{
  "n_layer": 9,
  "d_model": 192,
  "n_experts": 32,
  "router_score": "softmax",
  "normalize_top_k": false,
  "init_std_router": 0.0288,
  "rope_fraction": 1.0,
  "parallel_block": false,
  "init_std_qkv": 0.0456,
  "schedule": "wsd",
  "decay_shape": "linear",
  "final_lr_fraction": 0.0,
  "seq_len": 512
}
Below are experts of layer 5 (counted from 0) of a mixture-of-experts language model. Rows are named gate (a neuron's input weights, with its number), up (a neuron's input weights, with its number), down (a neuron's output weights, with its number) and show model dimensions 0-191. Each number is 128 + 24 x the weight over its row's rms, rounded and kept within 0 to 255. Numbers have three digits each.
Before each expert's rows: a language model's description of what the expert responds to. This comes from a sample of Wikipedia text that the model never trained on.

# expert 24
What it handles: Word-opening pieces starting with consonant clusters, like spe, bre, infl, dep, le, often in geography and transport articles.
gate0:194144121119106137092166086122128100106120132153155115129177142129175107155137105120123134115156079130126166171135133136112138118141136154121146144100124132162118100109108141104149156111131126143140143061130139180128070124128125089112115127143123097130112121148104167171127109127083149126129157117165157137174132152136133129141168109123140133118168137127121168120128116174117116094161132095115155148118143173157131152150137139079091129151128112110120128085137161134142131131137132125094106159141141119104149114137132163090088154135169126119063121113096124110168115110084153164
up0:080120094159148129140133114109112141125157103158126125148127129114143171133114130105150123158114125139138105118123085123098156146165166142146168139142147169119185084167120102150155124098128156134151133114108105122132164141080128111139148073155142125172130118147144170167134139086103091169126106131098134117157141135119121118150134126139070151139138094148128189139133124088144167118131113114094126149134096128147103153141123143122136118102157116084108158080120103121159145140105144120080162154170113160108148134089158168100089134125088131129148145119132138122171160099107120127
down0:122133104176106124116109151166129141172132150117141156128112134154076090156126077110159183120143124099120142094130128108146141122109144100102135163142144170101135155111137139107133125122145147161126145137162137131085082111152113097122116099095121115112093116150153139129091132138086154143103167119115116131114135118101119099148113155133130150127125146108138129166149145106142174139112142100170156116126114160112186118105138122101131153167135088113078131155158110126103118082169132115148170116150099130132108158117133088083141082154143113148154138136123103100186109165164157125
gate1:162146115160128116124130107147132121109128144125118101152101127126126107119112156126154101117118151110121170152124162071140084135185136137092115130151084135153085139078166145138039093136130105117145106142106122115107113140112117116090115087114154080117123146134130133109116129174136135143115130138123135118105138111132112168122189139152111149118108087100118135104177148156123115157130108145163125124126167152092149108128166139196123101152090136091122158156083083135126137104121094104116134131101153140171133103114150067115140096127144123128122134120131131124119104128142108156
up1:142185136135141122111166138078107122128093107146112107135163131082148128137134143115107086127126180141170162130151085088096102133149175135093130103150121167146123106121130140135120144154109096093143113133156163102095150132096127116127161128121151134171177112150129159134080167137133141172110113119144114156128132120119152117087123139150107124116173159153129147147119112111127109157117139089179183144155175126105146135136140135140123093104148121095122160150160168153142092134133117147151126133130131088110100154135164122180123146133076147112141189131142127135130118149134132114
down1:155122150126108137111127123124127134131115107184071111131121120124103151164132112105179135088162121149151102118146143126107152152153074126130153162117137142124152092094136118110137118171137071118114139111095140107158104089175127158142160127131148195110139150170151169159131122139133143132118142143123134129117128112131126125070110171124160132139137156108133133125140124089124175121146119142144133128142109099184109092122130124117136121143214126125094120131142129121161159184133136115115102140133142148157149092114135136102088134159129157199134139111119115138105096108114108161
gate2:131133160121127075159126114168102104115165117119148126148122150122133139132126137165094125139134131167128117160138131116137123130084138139108112119112056134102098135098109136145105165097135107113154117122130121111136151111096112103122123163111143128093117128114150134089172118099115148090134114131142109125125145132118160117106103121155173085114164144061114090110111131102090116157114138138123107132146141166104129127125180129127151163090111121195136163133130121120113078106131138075131155168158114145143043109116129118133112140168139118128143134105130077085098093127152144149
up2:090109150145133147128089133143140150121109104152137124167108129103131131084113149121153113112170122142168143116162132136118115145137088164186143113155114120167169131143160135142080145093101111110117141125100141136092111125119128111134089113154161081129114140126117117119141114105143103172118130126188075097122126143126139147129155155104138142147125110126118172122118105170144123111185080104099137110190113157165121144142092095128099115108137132128093131143100126108128103111094095168141094162102088110106121119145090170142124107124155110100130167141129150146091103138128176131
down2:102059183107123100114103114118128095161092093122099139111125113095142117137118114177148118109107131104128141113119093125124128104104141175119141119151088089115163135110118132154111113105117129134131157127066100173110136097116097118133120127085108115168101136065137079097124102124132123159098141120124108097142133101100140100120195158104098134135085118150134117148141145176138159129160140143129135125145128133125194109130121137100086154132123149112107137114130112073160152117113134131126119117109126148163101110112107198149148111116136123128097147137086141117111101123134128120
gate3:118187165141131167112153144134149121108105118148118120113151187142096102138092121180124101131125114139125120125146114091132131079131104141099159121103125130109135160129115184126110122096106143165184143142104164129165124120138107127135129151121139136185094118108115152103125129115142138152135127118119136144121134106113061165126173118162156119128147157136106134135089169122169115133130143137151148105129122095154092145126124150186107139166147157144174131106186082119084132098169091106146083121124156136120096134167130132153100160148126122126133132154108121128147092126114100135
up3:112107133153091155111106052098144120088062117145103124101122086160128155143108139143168103096105119102129103148161127143151154139148152128139146131123137166142155154136152124109136153139140134098125135122140151127120095126090176117116101114140112165177130077125120118162070141146131096135130085119124136118162093106084151146164122117123091127133136110138158112143116120124179148159132138146097147126151131136143128127159121091115118100184114139108153147136161127158061135145122094145155137113136116161127163113126156104132123151126101095143133111093162116150161137138169140085
down3:104123115131135169157128156120130093170130128137125121086146145162144141068149146155133127114129151105112133129098174149136101106127126177115142102133175133171127116107138163098090119148127129150138120123127101103099141089121160147111142120149134141169134116137129176137135135152128110118108123118137093088115114131098079125060165149150142114125146110166151160123124139153091153143132104144088126154094105122142160132110164144123117138154087145122120109100186121113190114086122144097158110131132162128118128162156165143101096080075140137123125141138129137138143163174100099108
gate4:131094134125117100147157093141125154147142169165121128105166156083163119083097160149122106132091139093119080130167169147141090085144103180106145107120131130132126109136122103154116094124100135109123114165132132141124128147119137143149079082159147119108083128100138085155121116136103134084078117171135143091119098132129122151180118160102112150126136132108139113134165136081132103116107077132114126110135130117091139152130152113168126110124126154149111182147123144077149092121135114168146117107165152132095141132151116126106135130136145134155133089113156161109137090148145143100
up4:068165145174104143076111110110170077134141090126138114122146132115067120105134083108106140111150136118110100067120153148134116116117110168149129126091173075100124091155091125084121091111143114102137096097148131133102126142150099127113139132112146137116138180159171131105122102106169131101096118129113114099116131144120181105097136127113149123100152145132136084103125125129104123117148100136158156171134131102142133101135165129129107145065141123100127145104127152077122100139139131120137106116103161122133099146161117110126134127161130136070125137127127147147115116128095113144
down4:067189104151125124115115097103083147123139105098140103122146128106141116141175108141166103132109122151171059137149112117144142080152148101144155149143159131113141094103126126153109143115191145174126130129117152111096145178116143117082147133133098132125132150128133116130173104136122093119095093150106128119150123134091109105126107119150087143113109126149124129159145126147146086139133141141125151074130118142143148138115172116118143165157118106188090114151117152162107135155128159099148131115143109147087116155127120113145093147122077124147109113126154179103106119101138105121
gate5:177104139166148134084092100122173121115096116121139140116118159151127109156140141159157133179087142130118125126141139140099170112117140072099137095154094151155166133120100134115115089141131110142105117112115128123146134140117116156095119098119097082083111138148156164106156154100131164162146096124161138139108122106155124081117147130130147086112161143134136066098112108121103110130160119081115144134119141151113137136157122149134138130127151129107106103123115146130110114114178178159092139179145131096071169122067114156137143101105132137135150109106143142122124091140123115110
up5:125168162121107134141119131140104138114076152113132152135136129137124137097110145137123128148158160116173122121128077156112133118090132097147113143098117115189153160141062138129142139102121154108111102156120114140131163127096134154142125124149156095140066118112167133139134134147179132110106137075125126157149107146179145106144167101140116131157131137155108128079135183103104152105115127122085128163103165134131100121130099129117108149124084143130136119133125162193141119156116160163137167133156128121127141108131100177117091142081173120083098121143152144138120124130155112112
down5:113132111098100122144148133108122141150157106152094113110140139164141133136146101108168138112165132086109153084138141117138114143127139148138115155113145114128121131092101131125145183159151158095132141156108114194096119110105158098161090083157145143134112117151090117089195112114132125145133166100138113086108147123121098117148116141110165153113115137130091119136142126107126109142109148134122135134083133128136056097150165148132136140121151131143109135132116071131132150109102119091171131197123127117152096105133144128132131070178131140136122101122083162141141147081146150140
gate6:130090124130159134125133124126129120089136120146140143125147119167146155152158111121113126124167113126100101089120179104153157109151155117113110141130094160139114137154151138121114128159142140112138135142147104115139159097098160123111149146127121159126104142076078099098150148127164080133129113117095117085125146111165091077133177172147109115153141122103105081112115113133161095141131129070159147111145122158140120129116154135113134169166178124141085115105132108162099127133122159104152114112097139146121128085122141163171129110115110188128147095121073085109148127142143101101
up6:131118105079127091110158117168120099157150121156135139112178124117126115099095113086135163139123111143124130162160124113113101139160112137140131123144118143155145140103175121071097150118113129153122137099144135166109094134109091112157131155151105134111167120110136125101131101088100103115124158150179112144095128098102118101109097183140125128161135105155116141113134117138116075149109172114117095122134098143145116150109153144138154076164116141160126115118145156123095128080104111179135095168135180147106140148116108140126111133149149123169124124157177110108126096106149102177
down6:101142139151095127116111121135131107131091123124120121164106147111129134131120146095112141154113101079155142129104118152126069128126159110160132155150136096174092148146112140130118154158124066131144157107116127127161139087089133108111156149111136141180109111150165141163067153129137110146122151152166135129091150169097143118089119125136122144138156123161165094140102134142142130146116145126134121151112133135106181145102161100105119125089061115110105126156131180112133166110124104121120134107142129119134107175142090115076173132140127122163114092108106174146155137128128079108
gate7:115143137188123165120122114152141118141125125080099107105112136129124120125106128135125138197127142127140128170175142139116108113149054140108118091151101116141144123115116133125115149146116137148084187115137134170145128152140117108160107181161102121150141114103178128086116192146125170158146127104143084097117112122161131107134124129123164150111118151159133142125077145140134094131141130111076109118091190114120090113147143138115137153067151161171101128124109126112158137121131120142129120121108157105062116151101098110128129105136121137128135127140120117137145146152149147114
up7:088164133124128122138112077147110114127148131150131102122132109141101156155153124152125127155108089096198109143162183110118111099157112118148124158114136111135118120150145126178136134181088133131140151073096131102121128136167139140175111121108135123164154108162109153143147124086136149163134125118071102135144100124120127109110134123127168076144127110143116118167113134174113073111143159117111143145178092132133139127154133128097139166159126124150137119130128155096112134094109141155113096096108125100126091181124135133162103097135127144154150155130149120078139138157093143100
down7:155159094107144116108159094115118170170146157118148122170122138080124131147114080118122162158134070151111145142136121168130140142170142107182083121138112146157105113149132126117152151104120162129118137147117130106130098122126143149152135122118119112136097102168131143128098133111095118110108144133190081109098135110095132148145135130124093128130114125143122103116135165134123129125110167163133124121123127126125141144120124140184188148140087166107125164141129175169097104119115115150148103104145124158136141168133142100128139102091152126143189148151160072109064132124134137104
gate8:116149127170127127134136135154161145116164143112127127105152123132124066122113071145135146079135115113109141147139151126144153141138191144132099131099127112128147162106146151095110154133157101121108135092130102151068121107115132131128143087127115155151162115124153169094123119125143138176126136103158163104121134093119098108115154067118150098097149136137122158151098111150119120144167129129126124153136118138103152168128146180062106169121106128130192135148130116139142071120120110114157118140089128124180099141103124137120127116147173106119120156129071114154111133158139118113
up8:201147143142164102149109152171153118140151142120142129084169120119135153123155165093094145133110127104106154146112155119158118182151163158171119152142119167147138128108152084125150167147170099086156131150120107134129154131101151114107140129088095117143158154105142148133133155151102086130114156103155148124105164123103120169118112091121117143137133139145145114151114100143159144138132123154103124140131117129156140140082122108115159132123136142173137159118117124081157163130094150133094120110132114138133094151075110135149114062152167104095140147149144112184117129145119137132
down8:120106135135120138138083113095149083131166097102148149127107137149135123102165152121077109126106158118095128169127161096151103174099127150085113153132162131111128104144155124169140118110074123103163136142099176165129135126151099160100104113104130164139103139133131124115123092101141085120132097132104093124136166104073117121134113099115126106124118144121147090165135151116112132100105130128152152155125153134162133103142085097126099126131144165138125152149115095161141117147159139124147142101160094099114158174096063119132151160095118131132101112127119141143091175153145133162
gate9:188113126096177122127109171139128131106115131176121114125139127098154103102160132118128112131186169129128120127099145141113109143109094115108131104121133149181131140155134140129128185166140137150077141152131115122132136137130095096108097117144148099142130139127099128134148152158115124150130149171133165128129080171167135137102119135144118110151116148125156112161152105082068081124138126107151132119133116120145132137143156118131154135164156144111146116139140207187109132124095161151123162102134150152157148109140123133123128125116126072073115065110129112093129111117120144117
up9:093138161121166128086130111097124135117159144122132160119114172086125094112159120075164133129119095122150138114153112119166170083132123089150146112101114089128130153134112150137128088093114142119122123089153102151113175148119123137135143099143174112152139125137137099111153121148115153133107134135155127116140127118103133150171114172108175116097146050145119103101152139113100166166153108141142133140089133139129128083129135161122103163104147179107113119111146140088120117092142116138149143145170141122134141098152109150145145172098140114133144159153150162130088120133086155169
down9:151158141131111102120124147108135157068147143111099115100139120140180087112093118123168109127102094150139087173122147153118148127120131110117111110160157123148104189119138121107125139109143095119157158151104126136089154138161134139144168055152152151151167159113103122152129173145161141122113102138157176135151140131142097103144086138134138111091103155147122161141107134110125143138117111165139172127101124141196136119107101123173148101133126133104088097139126131154112101163099125139184094158171138136121137153138109138114138163133138116105116143134159129129107134103163141127
gate10:116148114183155095129131143094146164125147126134083136161127096108094123178120153155120159107142148139105092136159127132094153151147115115143149159128049089114151175168116119126129126171137115147102101142103121102124132130151165111169131119118084118125148131154134158122123163121116165110167098137113147146122117151071137112137068136133134144102133162147139156150112085167079118148107121138097107100176091111136157086128102141133150141094129150166160124153116134151138102102142149121176136127138115100113133120137121162102132143151165124142143111128099174125129117132145102127
up10:152114150137122151126142127115161128154127134126115140119153137108118172146157104125168149167129124153135117162147131148122160091156121129115193169124128082162164158169136144098117125163105167121115121129119081086132149134128145130106129085119138089142132144198128125128095114162112137108165108155148142131153114157139145076119126121111142116152154129162156126117118114116130137106143157117099117082113098150074126113113113140099141128165144132113093109096162145170095174103115150128132182146105109131098168089139090167138121109155164133143131127151115173132125078130121094119
down10:146140110160132161150099100118118122154135121137140121115114125103151145131129142140083126164136109101135086145136133153110125103097110144145128163114098109139148142165085124079159149113130096074146099122141092141136104154124088146145128141119169138207132104134119112113105140149098158130147181093144044136109113162124141120131129153163119089146139158124160107130127101117110109137137139095136145128102099156167189140095148125122127178137107157131157130177153112148104145092121109150138126109137084141096122115150117125158101128108109159109164131107159124154134144156132146172